python train.py --router_score="softmax" --init_std_router=0.00621 --tie_word_embeddings="early"
Below are experts of layer 11 (counted from 0) of a mixture-of-experts language model. Rows are named router (the router's row for the expert), up (a neuron's input weights, with its number), down (a neuron's output weights, with its number) and show model dimensions 0-191. Each number is 128 + 24 x the weight over its row's rms, rounded and kept within 0 to 255. Numbers have three digits each.
Before each expert's rows: "mostly gets" lists some tokens that are sent to it at least half of the time. This comes from a sample of Wikipedia text that the model never trained on.

# expert 52
mostly gets: " L", " H", " Dr", " (1", " (18", " C"
router:139162080112158100138156135157097154077124130138103128150129108128164119149173107134151158121178131177099128148113121118074110164117157134123136145140119114163170159145153114157153135077126121129127128166156112117173169157179158155147131158108116136082161119125104141109135116117133130131093148124080157103149115171115134094121103125153117125114109128124137126107106088139141132152128144166123160167079101147153105163147143133139062098104164106107086108168145133089108146159107128113136146145146147136133129113112128112102118182142158126134123114112116146124116087136120125117
up2:158126144132135137185146150078103144120162143116121095133133105106107080128163135136138115122141097127119091119124123139142098092102142081105102184134101143147079158121090158122132169135078115123140125170076139143119149090111114121111135110122110133111120164121139086139120169158112138131126125139114102133137139142129168134163137118126108150138109109174175145127132145152107128118096110185151092125110133151140136140104124084143125145117114095133129141116129076128098119140099122168179150180125154125126135111143129116175133069153146096135155157134156077112152153142129149093
down2:105120150142115125119132163141106118185169118111110116157137170109094144101092156110157139109116081146111101119106105120136087165162141154146155126098120090143115123154122120128154125127156177073142111093132138129101133121092132126081136135129142140149132073148133144139169164119141145120123132101136119115141142109162174116131163136126119110073087150118110113152104128145135086105118094090117162168107154090111112124141162116159155112095128129112145135125106148119122111152090117105130068079109147090095117149139110153126099174122151139134146180152130125147164093113101129111
up3:128109157093143123099135098128079141125112136169117127108122147112127103085119079161118102141093138125089114146113083155091145154122115144091086109108148118121093112176103128117153113114125145124133107087146098120119107178147122103149172131120100102130133116108129127142137054125129122091111180147123160127112111144154121120153099133120146140129156135127109131092118127085129114114128131108138159129116122117113143120069173107109152117179176146123148141165113134120121107150140126084133051116132143119067114129099129106135112149140171113129182133120184119120150108119120130119
down3:117124150105092160111139094123061135139111111135132112124180169126138171126107119168157117170128132098114150164113126133136099115118126144113136120125099104129150118164174106147105144155148170135158060112142095144157108169128111108155178139089133108093142118137162158129145121135148096093121098117149086087109114125118111140164127084134151132127141128132095111151110108121107112113141098111134053129132126072123142156106141108122107108111166166153121147124111121149109188105130129130108124106124163123101127165127101128138137126099119121113078114168130151115078133140122135145

# expert 127
mostly gets: " years", " people", "ities", " women", "ations", " Women"
router:150109092163101138124117120159156135134130192127147140094152127149174148094134184098109132134144138140131086125135148100156148138174089130114144118094112178092110104135137129132135176104127159121106141100115111102075073153100136129099147120115117120135109130106147093150110130127117067136151154149144103147146133173115095128118128100118135112114103129080111130118134137110158098148130174161118096113150131129092156108159079135129101129119144101136126115110181134108110124108138106110110135113092142104145120166114143155118110079177126121152091143125125085087113137131078122141
up0:114123144141129113170132129108122175142123141115115140127137120097139145099134115107150131144113180097098082104115092119147133166134154143122128090161133102133111135094147115191108130135121170133176121105132176093109149111084099095120100089102155159146146115142123125103118097098141118097174112121097127158150168132103159076109154146103099135166141146120124145127138086147090130109135098158132073099148123139080132119112141114129129160129167102133103102117149094119135165116143077143153116124098134128099154131170129147099145129077129085103125164128110108088119111120120128107
down0:111156135134166142139157138145142105132133111145157144143087119146131130122153150126087163149152169119106164150098121111137124143109167117105088143133178139094100147135102118125116118141169128098126120124112108158144125148152108106141197146102148103115109119075119095144113111116159083121153147139162128091093128151175099125156113159181139111123104116126122097163149085082148121132121160096138162119170164143143147150130106133103161156104115090125126131117174145112131103129133119114110173122143114117135091168140140124157133081174111103155088127138090077140111122113161124123
up1:138147105111075114152125127162156101121119107147134126127122133076130101079139145147155105137134111131118109129111088160152117135070140126125141144110163150124135154126125160116154124114136159124198120136115094090119124152152130144131134109131127154120144114115113097091112113175133084082110101122126110156106142117152096103150141107140134093140112115153065136102132161168120111101104116063190087102165148104148148144096156129151153129127095104107129151138162150097127134056113104172126130137129160126128101107126150131112147110091161125111108122112126097140141155128151107159
down1:145176123122123149133126157154116161125137138119174141138138127130165144156139180127148110135114097154135099140092106130124164129092117137116105180134106115128129126128161122141081118119152163122111126104092083111151121130131096176079111118120145095175136136166125143122124100144140119134124141092134170137101115112107111154120159138131096110148146143160098148128147130123131127115151086121118121124108103094123105103160093115131065108143136131125100093109145142089132110123141115119082123111156094134128158111125105130114106178133051065117188103161135154095100117176142123110

# expert 11
mostly gets: " video", "ology", " book", "ations", "ities", " film"
router:125152158147097139126125126151120152157142142148146148105156143121108158137113154097078119150120100124121076145106122140163145159151149118115151156115155153096145122127116133095130137133116098173143130161119120129110077171132127115180125149094123076151124155124096090110131116131153101115129141156132102166159185105104143114164110133130169136156138132129099119098126116124153127138111114167106096136103131136177145124179083114128144154176136102130136119090164128128163124083163111134108162136110109088129158165117112166147113140115121130089086114123140090129116171121081086157
up0:145136169179162086165134152128122169103118145142157128167168156131146147124102171191114125150135128141100101127115132116140142133133136135127146117101122142127117128153154119161129123160071109125096142154095087134141143168129152127128131135130093098151126133161153192141139163092137103126131128142172137110091135137138155127115149128119104177119169137127119152123128153084124091106148160121164103131153142121149147092110114130139158178121090142151087128130157105162142126127129148125141134116138173137154109113145158139115053154137128138107167126135143122125109193084128092136
down0:171111120145158099127147152123150163113112150114117149083149110151131156156110116109141143114146105108146137152131141102107105157152141156098111126149078157094117168065130082133145190079109115144159140125144155140093120144103131137153073148129146138167108137137119116093100119144102107104092129131123134141158116120127134113103098126103110139100106152105136112118118111131040137128127133145086124140158119114076130106083096129117155116140089138111099123136146127119123169128127101163134136117157153128179153182115132134131124108144141158103115148116113124080134104077144157110
up1:133135163142122106153151144124121142145100147161141158132142149107130144124153149154165148091124156136106032116148108155128186157130145118117120093114124118070148176143151113089155125130103144094185141122120149146133096129152117160140126113105153123143105138150127155098096151132167159136157127148119118122099112116159144141148116128137087128117114107084125129118121101091116129087124116161150143045164132168096152076128156119141149106162119122157093145132149167125137144138185090145131140139155136147128114107140159141132120152144114139153127159144137122119128106095140135155
down1:127134115122131110143110121141156165112109102141115130141168108114136118152119126119133161115173095122157114159125139083089091165173146123156092122086170159102133135121123137113128176117186113150135130135145128121107130167150114130108163102157144115125081109046174109113176153111143128125117100153161126100097102182170132097123142131099176168108087102118118108107112132129127094093183146127132093097141123108162159114100093137130108124120136147121129109117132149106121113147164164099129149125113141146143119136131119106124134118123080089116116104113172139146114120137164117111

# expert 103
mostly gets: " T", " M", " H", " D", "H", " J"
router:157126108107163145099165167157117111111131133140168108161163087153134107162120113094121118138108088158128138151119100167105116170136111089148142084126096102157138166125133145128132121082135142125162112136134160118128104149118157154152124129103110147091152139109108159102138140178108126129146128106119152106157066149169149122109110138131131152138162164082140111125147117154099117171098134166108116158079137141123065145141149139080105135136157137162126134088115134081091148106107086116130123144129088128110127133130116087144146124114140150111126139120084140093146107147097165130
up1:089087130120126129129108138144112100119122164136117100104136146157168117162143136092119158123130101109158118112140096142120157143143108145073164114120129135136114113130106149101079112076081086169156118158135117150144159125137167144108161163130109118130110110133129135113129160146178132094170136110178125112112137110136171089130125167169115073123139143100123169121105139077148128138149159142143130146089135148116109091136119139111090147128126150101125179133112145122079127119115151161126117152168072138141175150136119138117187124104116114111112097114108148144103143120149166134
down1:111105147120077093122098126151135109110150164124149129111142137127148133135121138151078118138145137132101149103158116163097119157156141097154114163126151133094099153110139174085118092184102151116109120145109103119113128143133079143073182103150105131121106120157119135149138151129078135109093144106158114101108108083167153158123098101117103146123129165115129129078140155109146140134133120132184126144140158091116109103112128162198129082110134121072148168108092099100115120126111158129158104126119152134127124152138114157115137159136138157148157136112122133115128083140131103137
up2:122158145139089106110101121134137112147118125157137132123145156107174123142164133098114097128157151132116115093096121141113116133111149121163172145105155146168124104136154148101187070153133136123128122180151152118132132111099132095169098106104159129116078116127118168140152169116146093153126132163113108110133101140075139171118173118092149117135118135127113126137138154106109112081148167138126151138082162135152106133122145145123175160142131173108108130135119130146087151083106195147145150111137096132122141115121112130140129155094137142086151111163094096146162122130139167126
down2:148113137100164146109128129147121103107155113106114120130113115126142129143132106136140163160096111178142148133115117125078212130150144088171161132134147103157161107116132117117122150116124082132101132121129155143120116144132142123124170130141158142128149138132140101166143138162071118128129128124114149158179150111169080149142133109139100135185183107121101130112092133120080149132155131165098106118097158133146137119107168120098151100096126105145153122135093098132141142121136123137103145138128129129177146174138096120152118120128092155111141148091103205145141083132102113146

# expert 18
mostly gets: " three", " four", " five", " six", "0,000", " two"
router:084139147114157150133149116098141115109113138138103159109124111137107148140130107104126108123105101161182131144166102090114100180165107124127109147126157114132162174153141141153159144152157125116114150098140075170149154118161176119102122126119154194100157119130137168124077084112133126160139125085085160131105096162121118081136100105131110127118126110084099115134121147126123130160170122150120150145148161144149109094153121112111112093115126116097155115087140117121109121085154083127132128106155144102135130129156110146152119152089161163150105149098141092144103120127123123126
up1:140141124129090125127132135159125162101136141120152112158183155118130120078154132144149129140132123122116132124135078120113151128121066088178102155135149109151095139118107146109163109120116126073148134105132136095137126110143128185131152148154138133132127118136163116154147143126189106140140077146157113146156084137167185110116110103149144162118109107121152167107110116182109123112126121140145139158161127123099150088109148100137124143121149166137168126144152104121098155164110095095132153102129100132179067106132100125118121113120120159166122113098099149141137136162136107166
down1:154112163195098131129141121132104114114053105113100124124131122123114121119132106145112128153158138138126157080105157135107128142153170096164142157127092104146115144094110144070107118114104138133160148128099119135134120129138117113137130150173146137101126137169186148115134151176112136099127141126155179127159106137123148100140162140170138095129139131149118129162141164107114085125130154174096091157153097151094158115122199119149124132143154142093103146156147127111143144091156159147119105139139111117164118135151073138143117156153143128133158139161127160104124147140146153150
up2:104123133108101106105111122147093151096106117095163132194119155145125146133118109117173154109091151159129158152086141146104150173121123138109147102099126140096122150113094144132128097138090120116138118085127138148153143125144133112195126139152131153139111136110145112096116139099136141143153110156169156139104157114092110149120141158124132107123127152128091145096131145130117147123120176157073163178079098168091094148122151097117123154117163104115162148138133150127093138112145143128134157090100117100096144123153129153111153104112121118149153127136191157151139105180106106149
down2:136157120113170121128150072137111122132138111138147152108123179111130121125149115118151138154165169107206149126127159093120168097135151099090125142081126099109110179148102136095126174159169088139138133151105144134148110119114118137114113099107143173104114118170154119105157119147143167104109144120140081155125131149146111108129125096125116111123145128145133034135155157117111125136089121143129150156113151113133130141121135130116146102111140135154141143120147113144145157148119110110142162116136142139111145156129133140092125154191149177167165143137179151130111136135156165120

# expert 15
mostly gets: "ch", "iz", " develop", "p"
router:069135139137115156109108170137141106130152121142099119132148099134103097114126138130105162185098109120113150148180114109116188108097154149123145160143142085097146115104114104139137151110161084155124164151083167119090168152105139117116111105118117098127110115123116146104120131136121118082144128131148108163141112145132132152143134154122138152174097175149126090127138170160119111140172171121118123108143098122140130077092146163122147148115108162118100166090129077117108127124111155119099110099142100114110149106140135144131111126144193165143153127129118084117103109117107100116
up0:137115124145114105102114149121111116136138174160122146118184097116116135115137136174138116143155129071100096141122089145134135107154173089152146134066098125108138134122148143138138142081124142139152140115094095132151134104108127131112144122126155139150144129127101125128094117127120126108172060116117140119147104111156115118179165110175117151123173168097132102139141105131140134178131152150112178118154139141172101144146132130157138125123115118141108105106170142167128121103142102130122109157126083113084154140151125141111085140129172149109156123089077169148117124095096166149
down0:140082127096131124118125137154136121155107177116083133085124174143124125157118128182108133095165137129101132152119103132104130121133110133063094110133105109149157130131125161110095138086119126172161068134135101193159153127121099154120142105171144125141091119150120141108111120103079144130141138109138098115126118143102097091126132109098104136121125119113115165096124159131164113149186152169137130109112113148184109135148139148131118141136088111184087189165137145120143126158128134127140104140117128139132100126119144140126130145146127126135163133127115148138143109060158101132
up1:115144129096124140127146156110113113121129138134158155123115127099159151124093127146154149162100139117109117135161112106099107131122101113111101124115134124108112087121130146102128120125144114135132091118079113131128181123122124063126128102113176117113139122118152139117090098126156137099108151146128120130108115157136131137109112097165159060142214125156133077108122118176170146146158135146107159139132111134119116114097160123174112106163162110076137120114100134165152131116143069143077117131151136120126161180116117140196130141128149104157126168124120107163109109134094126134
down1:100106094115139124102127135142124160180096153137144117111125133162142126176078141096116125114119135076139120155156143100097115086117135171073085128137121140142115118126131161128157116150129152108132092169118111126092161102094075123092137107080134103073112107122107127117121125125113158108150157092107108133133126116167104145110128137148109136202079137128142147118124122144153147114133115130161106158101118129137101169118099161078138164088126140109121137113118100130109135115073155149137126138153154136114104116098115163133102120144110127100163131136099085128145078140156115113

# expert 40
mostly gets: " V", " Z", " (", "J", "M", " II"
router:140128118154181159158121141134156120088111108091130136173138128163140120117105138120131107113091128147109145155121092154104112171124131134100088097123127118123146111123113091090138170080154147186115128137160120129116135155115090141094121106170129170100104088124122115136105069087114100146159129108076142142136088133149144096158104156144139136119096181097134140100123103163087094170123161117119138113141097137112113149190115156085119134134128106146167147122115143136120115105141127098125116128141155108111138102113105144120120147120094141121139133132151139137159129198101149111
up0:133184135126120138140131117123123128123140102126104138123122149123094135087133135137124156149153152157151157125150117127139114129141131081100129128118159126128174131166126123128154150076103127117127123116123147157154090056148123146118111088147142142112066094152124142125157113136141117095126129134121166101147135169106109085090145096129129111154085104124114103181129134142110131107082153128133148110169121131071116166152118146126128123115128113170161156117120124164083135143136147138148108101145113117125156110118137106169184065075125075142125103141133166151069112105125135131
down0:147116129098123140135137153140137177096138086136157171147116152115148113141127132129166126114128120129125136144094154077189138140146155150172129121162087135089146118088117138125105125138150133105134182096110140139127141119132135173124122122154134134118126103091112148122100112107130088122115166135135150114123161106121107078119142149149102146129092089114136126141117154083163161145145131148135091159088123134105118116096114099148096168077164099117120134135094099115149135138111087116135125122092152131065126119139184144160107131204120108112142114131138149115181138155131136164
up1:133153114152160133127136147115133094136101130121155094140171129127134076165131118122141111107109110115113104127124130167101145143151144117106158118136131121140117113146127106137125095095108132127127116159128134105159166078160158120149183134127089100149109142095161170181152091175195117145114138122125118156166095152118167127155125117128122141106113110103138162139135102144161130124143137080161138127152078131166103147134173124103129112155143140095114145132145162119133149154123128157177111118062120098096151128154105125070145139163141148131101173136145126107142086099147119148
down1:170129130132158134157133161131130102133146102170167153131119151131153141125081137112141118090147134164109123144158119154134153107104110129187137123118111118141177086113136135134157115149137150182079139145116121105148137137149099158140114117117109138135105106108144129141144151150133162133111138140159138073101137095136121104139120125150167118130131115097146119064069109098134125043160104095131137120122147116161119097136140101142173184138128142092130158089120116117135088101098112101132103151099111122153113151123112199122136132126094144156134106110117099162130142153131126147

# expert 110
mostly gets: " Man", " Born", " ma", " Country", "au", " Ne"
router:122109154147141125140152116137136114117093156114113136110121161136124174113091104130146099106096128110113136102099145101090179108138125128095106146126158102105107118077095176107144101143174128157104089162107093084155117120131135106128120100114164107146131089111092106135110077140088088131165149136176117144132100143141111141132149152146100156139139137106106141167109118171113141129118137101144124127118115165101143119139116078156144181136138147067158114165088129140139134144096141100111160108080101145104115140101086142137127139150145132129146142143132137168111123151112075149
up0:118069109119139112114143132128143155144121145169127090145130167138148134195127105138120111113126099167090120131177131130110124123143095126139141149120179119131108159128111139171147090095139158119092132122119110116107134112097107111141193089135129129110153112135116123132158094147114118119110113149152140135161076162096144145167132103144160109125117126119123098131132092182118157097151091136120120135144140149156134114117122077136151145103144133149126158080103097157099162135131166140070135124167081133107099151093121087125148119168111111118104175135152110123117100142128097094
down0:082109098165103124166152111149124111116089135144134151100162079157126152164080138155094128115113124087122093109118136078122151110119131121093133121148127138145136134143096142144132112145141101107136106124117144119141118142123133080117105109162128141135121122124105126100096153101098087133132101122101109111126145101160068140131104153129063137136150133131151113123117163138131099132097107109101098107132112048123139124175120105116092113130139128131184148173145128099145184144136126108160133105124164137087179114103148137141166149145110105131159148072127150120127161143159123133
up1:118122185125195120096129127108127154152141138133146083107114138104175176136121133138137144098129155129130136150129136126133129122118089143132106115142110132114139134105122156131095140145166134128127124133178096118142119104134164113125145096122137154170158096161076131128130092157135151135150079120156110101100129122172186123156175121167144142090116154116124152178131105185121124152102153137075107148144137139131161136071118086138129116098156100097164148125092138134113125134127127104138109124121145104131165119128145137112131108144104146108084101205152154099121133151150113128
down1:091095089131141137136104143092129122098132127137122155087155125117087103109160139119127109135125133140111132123134123110098120098122122204116146121129167119155160115151139110136138134152125147107165118072122164081154132103133108118117112158143161168140114167112135125140117133113140132207110107153131155101078124142138144097081119120120091114134093133152154136108143110115146092155145109125127156154129127098139135136111145159126130113147133161128198098121114156151135130131089129158136142137147072184155082137153125101161136116122168131125139147098092082126116106149076154116

# expert 23
mostly gets: "±", "%", "0.0", " 0", "9", "0"
router:133161156116144130147130126142123144090141136160133103112145122130128121127152103162103119118116147104182126130098090123120140150114120148098129111169163139101131138106156129127110139137132115134114104103104124098117139108137126121141139107125149187110166154159125111117084111124119119121112117101128137137133108115139114134186120100172097121111056162145142160129069119118133110125186153123130133180158133101111130122126101149184097143131166070138123102093178139108085087141126093142128147150154118098128129143102105072157132146158152116084086156115139140151131167082153112126
up1:136151148162098077169156135123109119113141140083145155124131154149148120067179117118087051124103124133113139095119129139099134154116135091115101134122149169145149098130123099092171112139124132103141161102139098130123156093164148126084165120122140098133134125148144139157099105143134105131164102123146142119096090101152112139127132179153156137129121140128118161133142114148122118087173093135140117148155107107101129089099174148196159100097124112151151120110107102139119123127110114125133132119144106088121100132111176120139165128123122144102099085172107102121126117133135159140
down1:148148120144140131164141108122093185125106157175110145090151112136155136129117100125132156119121108107126062124118158131149179095129121111126157116200113151121180100154130146137105109108123129135101161167116108120092115140106148133186122133114145111104110144184112143158066112113165131134127142145088122125135127144155175095081080160131131150166111113150092125120118094160114114136131102146115111116092141086090112128129130105134145146109096145131196131148141114122118117164115138110099170121139125123160140127116121126136137124184134118124105134129129143147169128144112114106
up2:151102125134144110137139149124130144133159159194117133079157151108122127088142076116123164126072167128128094104132157153108120132156153146110103139135126149120102168107127108147136177144112146142165136134135151129135109131082135101125164150165145121143142181158142138146126120146141096135120134137100145115169126098136124113131134110117110118112096112124117072124155121164133144086095112049154118126126158109141107123090148103179189179126133131149113129122143164120126109114130126106119143084155137112148077152119090176104155139140113125112161131150162124111112089130139146141
down2:114106096114153116144122111119146139122132139149168082108125133134158178115137138147117139183191109104108138087149137151154164125128133111102126109100126107081125079126143132122125086128111119106100069120117157087098121108143134140106091102184150162107139104092123072093150076119138156113124136129102116109156162129136127142110144139149093126164145129127149093151088192145136094152158116128168135167115147121095120138143101130132124131154136157138121131106161131132144124103169138176110100143152112143125143125102156130136134133173129078165120148109098142114146090117123129110

# expert 81
mostly gets: " is", " was", " are", " has", " were", " have"
router:096145116174129136146103125108118120113150178135146111148101129112151164131123137143130116121088124120094142143121131115170092132179176183170147147145120131137138139176172142086110057156140117118158129172126127161107135113134100123109145145122134137153086137120122103150098133109165143144144130161129149126080098129143186139121143121128104166122144118155177098164155150132131133128161152110125097090133133196108159111136147143121138139120094152141120124164132189165131129116120101141109103128119156151116142114139138111138102104152149106084144161185149144113142141107130117141
up0:133115114114077131064132111111122053122109200122151190117145160086120142141123170158148144134161121129163083129116127114136108143129126171095090147136135156135141110141099092133149115096099113137138140117107087107126094158119139121122159109152130102115093142123104152140129117132118180089079140132123135102118104110094102095130094145143172118119133159120146120108142131114154093123112116098092112139130114142157091156124152131145139104135143164130102140136124127108137120132087104154120135165123148116093150103173173115146103138109136095128168124152099137116110165148081132138
down0:074116158150121162159118165123106131117159143163133145135144097145160141139141101118161103121140148126079148119168136175118107159123131119117161127156126151111116135125130120103099134119167154150122133131145143147130131126118139129100156176104128106110137129144178115134138097167097105158131123147137120137159113164160131138109136110155170148133163083149108148072144123066135084125158155144156133151161126131146108171123151111101135175115075107129098144074140133119121077166105113107170123118125119165164146123186096117149148139151098140131113122111143086112090132151144149132
up1:122068146103177151105128170137131116117128108136126141124154095129130110104115141088127129069150139099176131152149089119148141133124135151111133112128130101144127155126125126107110111088080126143088170177144158100146150152130095185095128128112124114112129147118173105169135135125100178137127140124149131168110114090118158098108187128140109094139139115131135174157096123104140120094094094167108118097121095090128127129152124154134140188113148146111101135115134106103139084130124108169172107087126122123149161133128127106132142088172119126148144156120149152129162147134132144106
down1:129160148147131115175136100160130119128117103143101102119131167147126136162094150156113156151115137123111139125111105130127095120121169108162113121119125127104127124160073142125152141134149127142157202154135122100126117057103120121128124156142110135142141125126142137094153099120174107148160148117146143103129125131092098105138107121141166132179125119115098149111126131103101104088127147115121107148135148135073194090175152124136116077106160121120152151128163080137128108136070167133152144087100131092095154108122110128123152139118150156128112170140111187137157151130131121122

# expert 2
mostly gets: " bo", "la", "qua", " Bra", "ø", " la"
router:122099108146116121132129124140108161142131107112102157081159113135184138119161164129117129145125133092133099117095098102129138148117168090127177116143126122159094178116128151141167141124134134182131171126157139114137100081106129162167146120140177126116147165137101147085184121127125102143127134102138135137169124112180128175118114132106132156131109117111104095168117114126138124106144098078105146111127119112163116159084129150140115098166118152114109099119091132154093122135163143112115130168097113138106146140116116144106071181109158132140141142131132170129156174136144110128
up0:090144111177151137150109144104096097122183125130148116107105156123120157115147105117105132146124072091141097136069157099142149107132165149134115113181166138104130168124122120109096123117112125142135155126094140150159147123152151110142118079077129121101155150088148064136132114120121148128093115125114125135153126113155123135128164145143112110084108111121175129111136148161115120128135135110162097121078134203155133093137107143130150107126109146115153093100147097139167146148136129135148098133144113129126105121122105131088097142101163142134104151118084129159157109099108117174
down0:123109131138112112137166119129082151133134122108129128135148124113113074127124119168149102080137170122155146148093126107094144131112115145121083143160180127121127119154134090128162123197117127125141153128101174163131179137072104170107122113179143086099143087122100108112120142177115125119087114117094157118133109138104123126128152128163126105083168071102123108126121087157141134132137123124141101120117130139088126102111146170113151143103150139142146098155100081136097128124096156115145156115133104113111129147145111107128154172130125096153137140108127157115135177150108111100
up1:139107126144098095137088137112127138100113112120109119064122157102151108117156131101122140133104138116138058117145128115101120125140122142119153112101141150102095156119147134098142132141093128144137153123145154067140160083127130116148151135118196136087104124111173136107094111138140124111177128075116139156147118141120185122145099104160139127124098163134128153164113114086168121130130125094126091118146136113131168124106139135098144118118143163147096162079090059132129130144128126138112094120120162105101080145126094119121088157137097136145106141134088108136141122141155112092
down1:074153172117138088101138073150128101140142090132110140118157092134136111102140126113108137133117110101087143110168128100119130139102115152145145096115177138152138183139115158120103150148164154111119124111160131126101117052085129142123107124113114147127117127104134078084109166150137151107089097099106088128162118110117132103111118104131056141101130118112164102147138135136109172091111120146062150110139099116115122123091111140155142132102123111092122161143109164107172106108136159137131109132119167114121097131132099130117093143111123162147116122118111131133115164132139134156

# expert 83
mostly gets: " after", "After", " 2020", " 2012", " century", " 2003"
router:142150133162135154150142112055131115100121150144140116140107175119117109142098098149104105105123128160148129126125048125145100103138112122131116133117144130113120125081124100109176112147158128128108131168150072139140180146159110122104147143124170135123137112119156155083107135117123105158153126164125141107145127108072066103113139160126124141136117128135162122093103163124144166088187103173118119104143139099134124132147118094112109134154109145136121126115150119132146095090126108115140185083157180091112133158124131130137141150117084112144129117101110147132099135105140116145
up0:148097153177122124119143107153129120152137151116134142062179116120094122108117185113146132146137119111134083146151138173100106149174106141087127122171110101105126105151167122132125150095126103099114156104118107137103116177102132098117105132102160109126108158126134152111112146131113106120141157150105100130112191131125168084129088174122101131167144135100135133133146147113117115122094157126110083158128104173131126138145142118125121140160117152146129148109142108144153186118105142155142123097122109091134178126121112125109168069140137097127175112106130115095138145135103090127
down0:122136117102144137138121149132133141168167089140156107180089135172156101160143122160160123150145152147084132122117137144127131106126121148127100132099127175170154158150133169115122184119155181130162131143141114140115144120161155126107133184136133131105125098127112145133167126081123122160131109128139156133168080102106161151162139106172139198126092045139110126150137113120116125126097103108135179143135141136127105082088102096118127123120138126064136141130131133126147122126126148146129124144134127142110155131117130073111128170135144115122150118123107096131128175134121135129
up1:139157096134090150112094114117095138126128105074121114115130123118117095183138093123137152120121105105152120126164134137154124104153174112130129128120168175160083123125146122126094121113126091121199101124130117102174128130108099117133138109129120164131137115108124124145127112109121135148125177136163122124105111158148106112137097110123131162134149116134113149146130104129097126162088122134113096151113118184126139094128127092132142125116147135109129062114086125081077145102110159161126143163137145158116088176079127086160136198128109169140144149123112137135102153104115099127
down1:141081097151132108166154110145107124094121115124132135112135114133161125108133179130185112151138130153170126159130109162113105134139108167113133137109104105113186144126167091143145094135086143114141154099156116161096191138140118133138130176099134164165110144104098154124133102095111128162107150138128150149177145143116130114111135157096121137126112160142158171124138131163120115174146097143146139143126085152135133111147139128153124065118136121128133135155088172122145139079156143110151137131122154111131148126082150113104102116119132088151130134186135149134150149110161177142

# expert 72
mostly gets: "iya", "ı", "د", "ć", "ن", "ş"
router:105074157155122106111133147115156174154152150132153093108113107139157119075119126140113128121139163090146171146151128117078180145090150143163163126135136106133111137112129133146122129154142137174132164113172147134086121134142143103097105117107109095167132130115106109124150105138108133092157128135131116100142127108135153110146146103081180157134145160075130103108045111130163131121139145100098153100112157132145113117083102147131135152110130090125146143107153143096145098102141123121098130136125137142146137141152148154100147128111131144134106114147116136074177167150140111168
up0:142102101139112150105131195146089111125136149124195113145139141100157145128116145146173087160125139143135130167098121133122160073127109139151188133056128155125173131122147133112124144126122158131153115111158099111171144124135128115164092118105105106071119124094142136136106119119131147142160137117093136143149142151124154131122098116149153118103120127137142139116134118119148118122119143099072119164093086144121132107133099089127109146103160095120155172168167102111145116139159142138150156135129113148166143128123143128150160135132131096161134133192123156127166082149110152153
down0:113157094116125140113135138140130110170106142132133139162121126099151134160114115159152151136147125145189134134143123149144178119119146143127151170139146120157146154120124127086128142163117153147122160152087137080145095119137076109146157131141141120199142150128129144124146120122156151164097124149168135136114105157128152159127155170109113171135184137121076118108132119108123138172123134120149121151076122130132091122088150107119080116127146116164176128109135091117128122135108148186096099144089150114116131118112128127157079104117104103124185137100150087156114120107158116145
up1:155092126151173135131093133122169124138147126122123172123141131138112133097081135158127152146127126161131109131099108123108160116093143129109120137094108120129121145120116138084129123156122161144115181131155127129128133119140121150158138145119139164172102128108162141139114105139127106140127127186147165127132132138091148121156127126148158139101151142114129083137131149120148102141143194118146112110139129176103122041080063111166088082126145156116076108111130145110153096143176124060122130132124132097157120143129149150099144126137123086102126101152143122083133118132131164126
down1:145102098122165097074115132126113168143149120117134160110130122120100143097111131103080167143183136135124118100129129139122112071148136143136150108156109130132119139129120136147129118137166128147087094135104137118118123148098142133122137160080098113113151123129136082138103090166127091177177135119114071116146134147117094139164110154135140130152131149108146147157167090089102138124106130142155111164148151122173112138087155121085117145122146088133134119155085090132136111102125106112134121153116114163094140092085108147098143100149147134118136124094124137138086150117126178064

# expert 100
mostly gets: " di", " Di", " S", " pro"
router:168110105148128135133147145177166109177112108128118115127150169123159110170185161097132135128126151114111085112102096129178110145118130099068157202163110146165126093130155147150107135128094153103118177122097145133152152131120140113115109116136141115178126114138110124140120113133120106163170162091136119106132139102149101137163111147175146127086155156131104107135160121141143097102125139112101142142135120109100122103160151145125080160144139143158130109149117109112143172139168133131121147127164138113155123101149132135178145121165116088096129113163112142133170123141130117133
up0:162108139134167174144147122115133122115160146159170146107169116132104122123172126068098118145130127155125126137150148142143166150146136123113162132102103124133144148105196099163144132121126153141106154131139175091148082142117098113139129157108139081121151088153113138170095136120109149149127132107118159187125170148118124112128160117122107120120118133109124155182134128157132179113155143127083141161151121095126125177150128139137113137124112173109119145139138134147120153134182144117179147124143088140095144120180125139154143096159135099093126115149092163105109097122137111141
down0:158111135184104105141175099162110124140104115125124127090153146133105156127169101131145142143161115137112109140171140105138116074159145130097126126138119119101118122099134121157139114120120114118164144130137157131103118122154155114126104151114109101156134129116113135182114114091150123110150133120128127117139170096123128141139072159160111183127091157123092126108147132145165139139135107147082197158133093153129098156186156089193143142131090133213127114144115099112152139145100107111149115153133120116127131115121113096125159132101136137114100165104121145115112119144159094138
up1:121079082181121106135128142115101132093118119130144126095120136102134103116118140173101141160102164115124152117132080133089118116138191120157134104121132087121103099140113105125112137119126103132160133153142088171144135075132140112120127093099135138142065127123094160135094136127092149141139164116121122123144128128116107124112168147150117102150124102111138116143044094143094132121108138123121146123128136105152108092146121141122099117098158134174123139102095108111094088123141117107134095166129139151137114177126133135099132087154147112137120117160150118208104156088126117121
down1:103072123097123102132095094140125160117093193095186120143131095087091109123152139143111102110162096106144156140096131133094123145133124111109081119146115118138103185180173127123126110096147093122104093131142121103104107139103154133142155117154110112144136119139160131125167101145110102122097108137163140145102149151103107167128094132123151123159103109126135105123142140168103120103105146090161097126127152114162112135159134116143161081120117131133151149141138086157141144129183127163095150135103124124157169116143098096121110082121118107110101132142128142083093118112132130149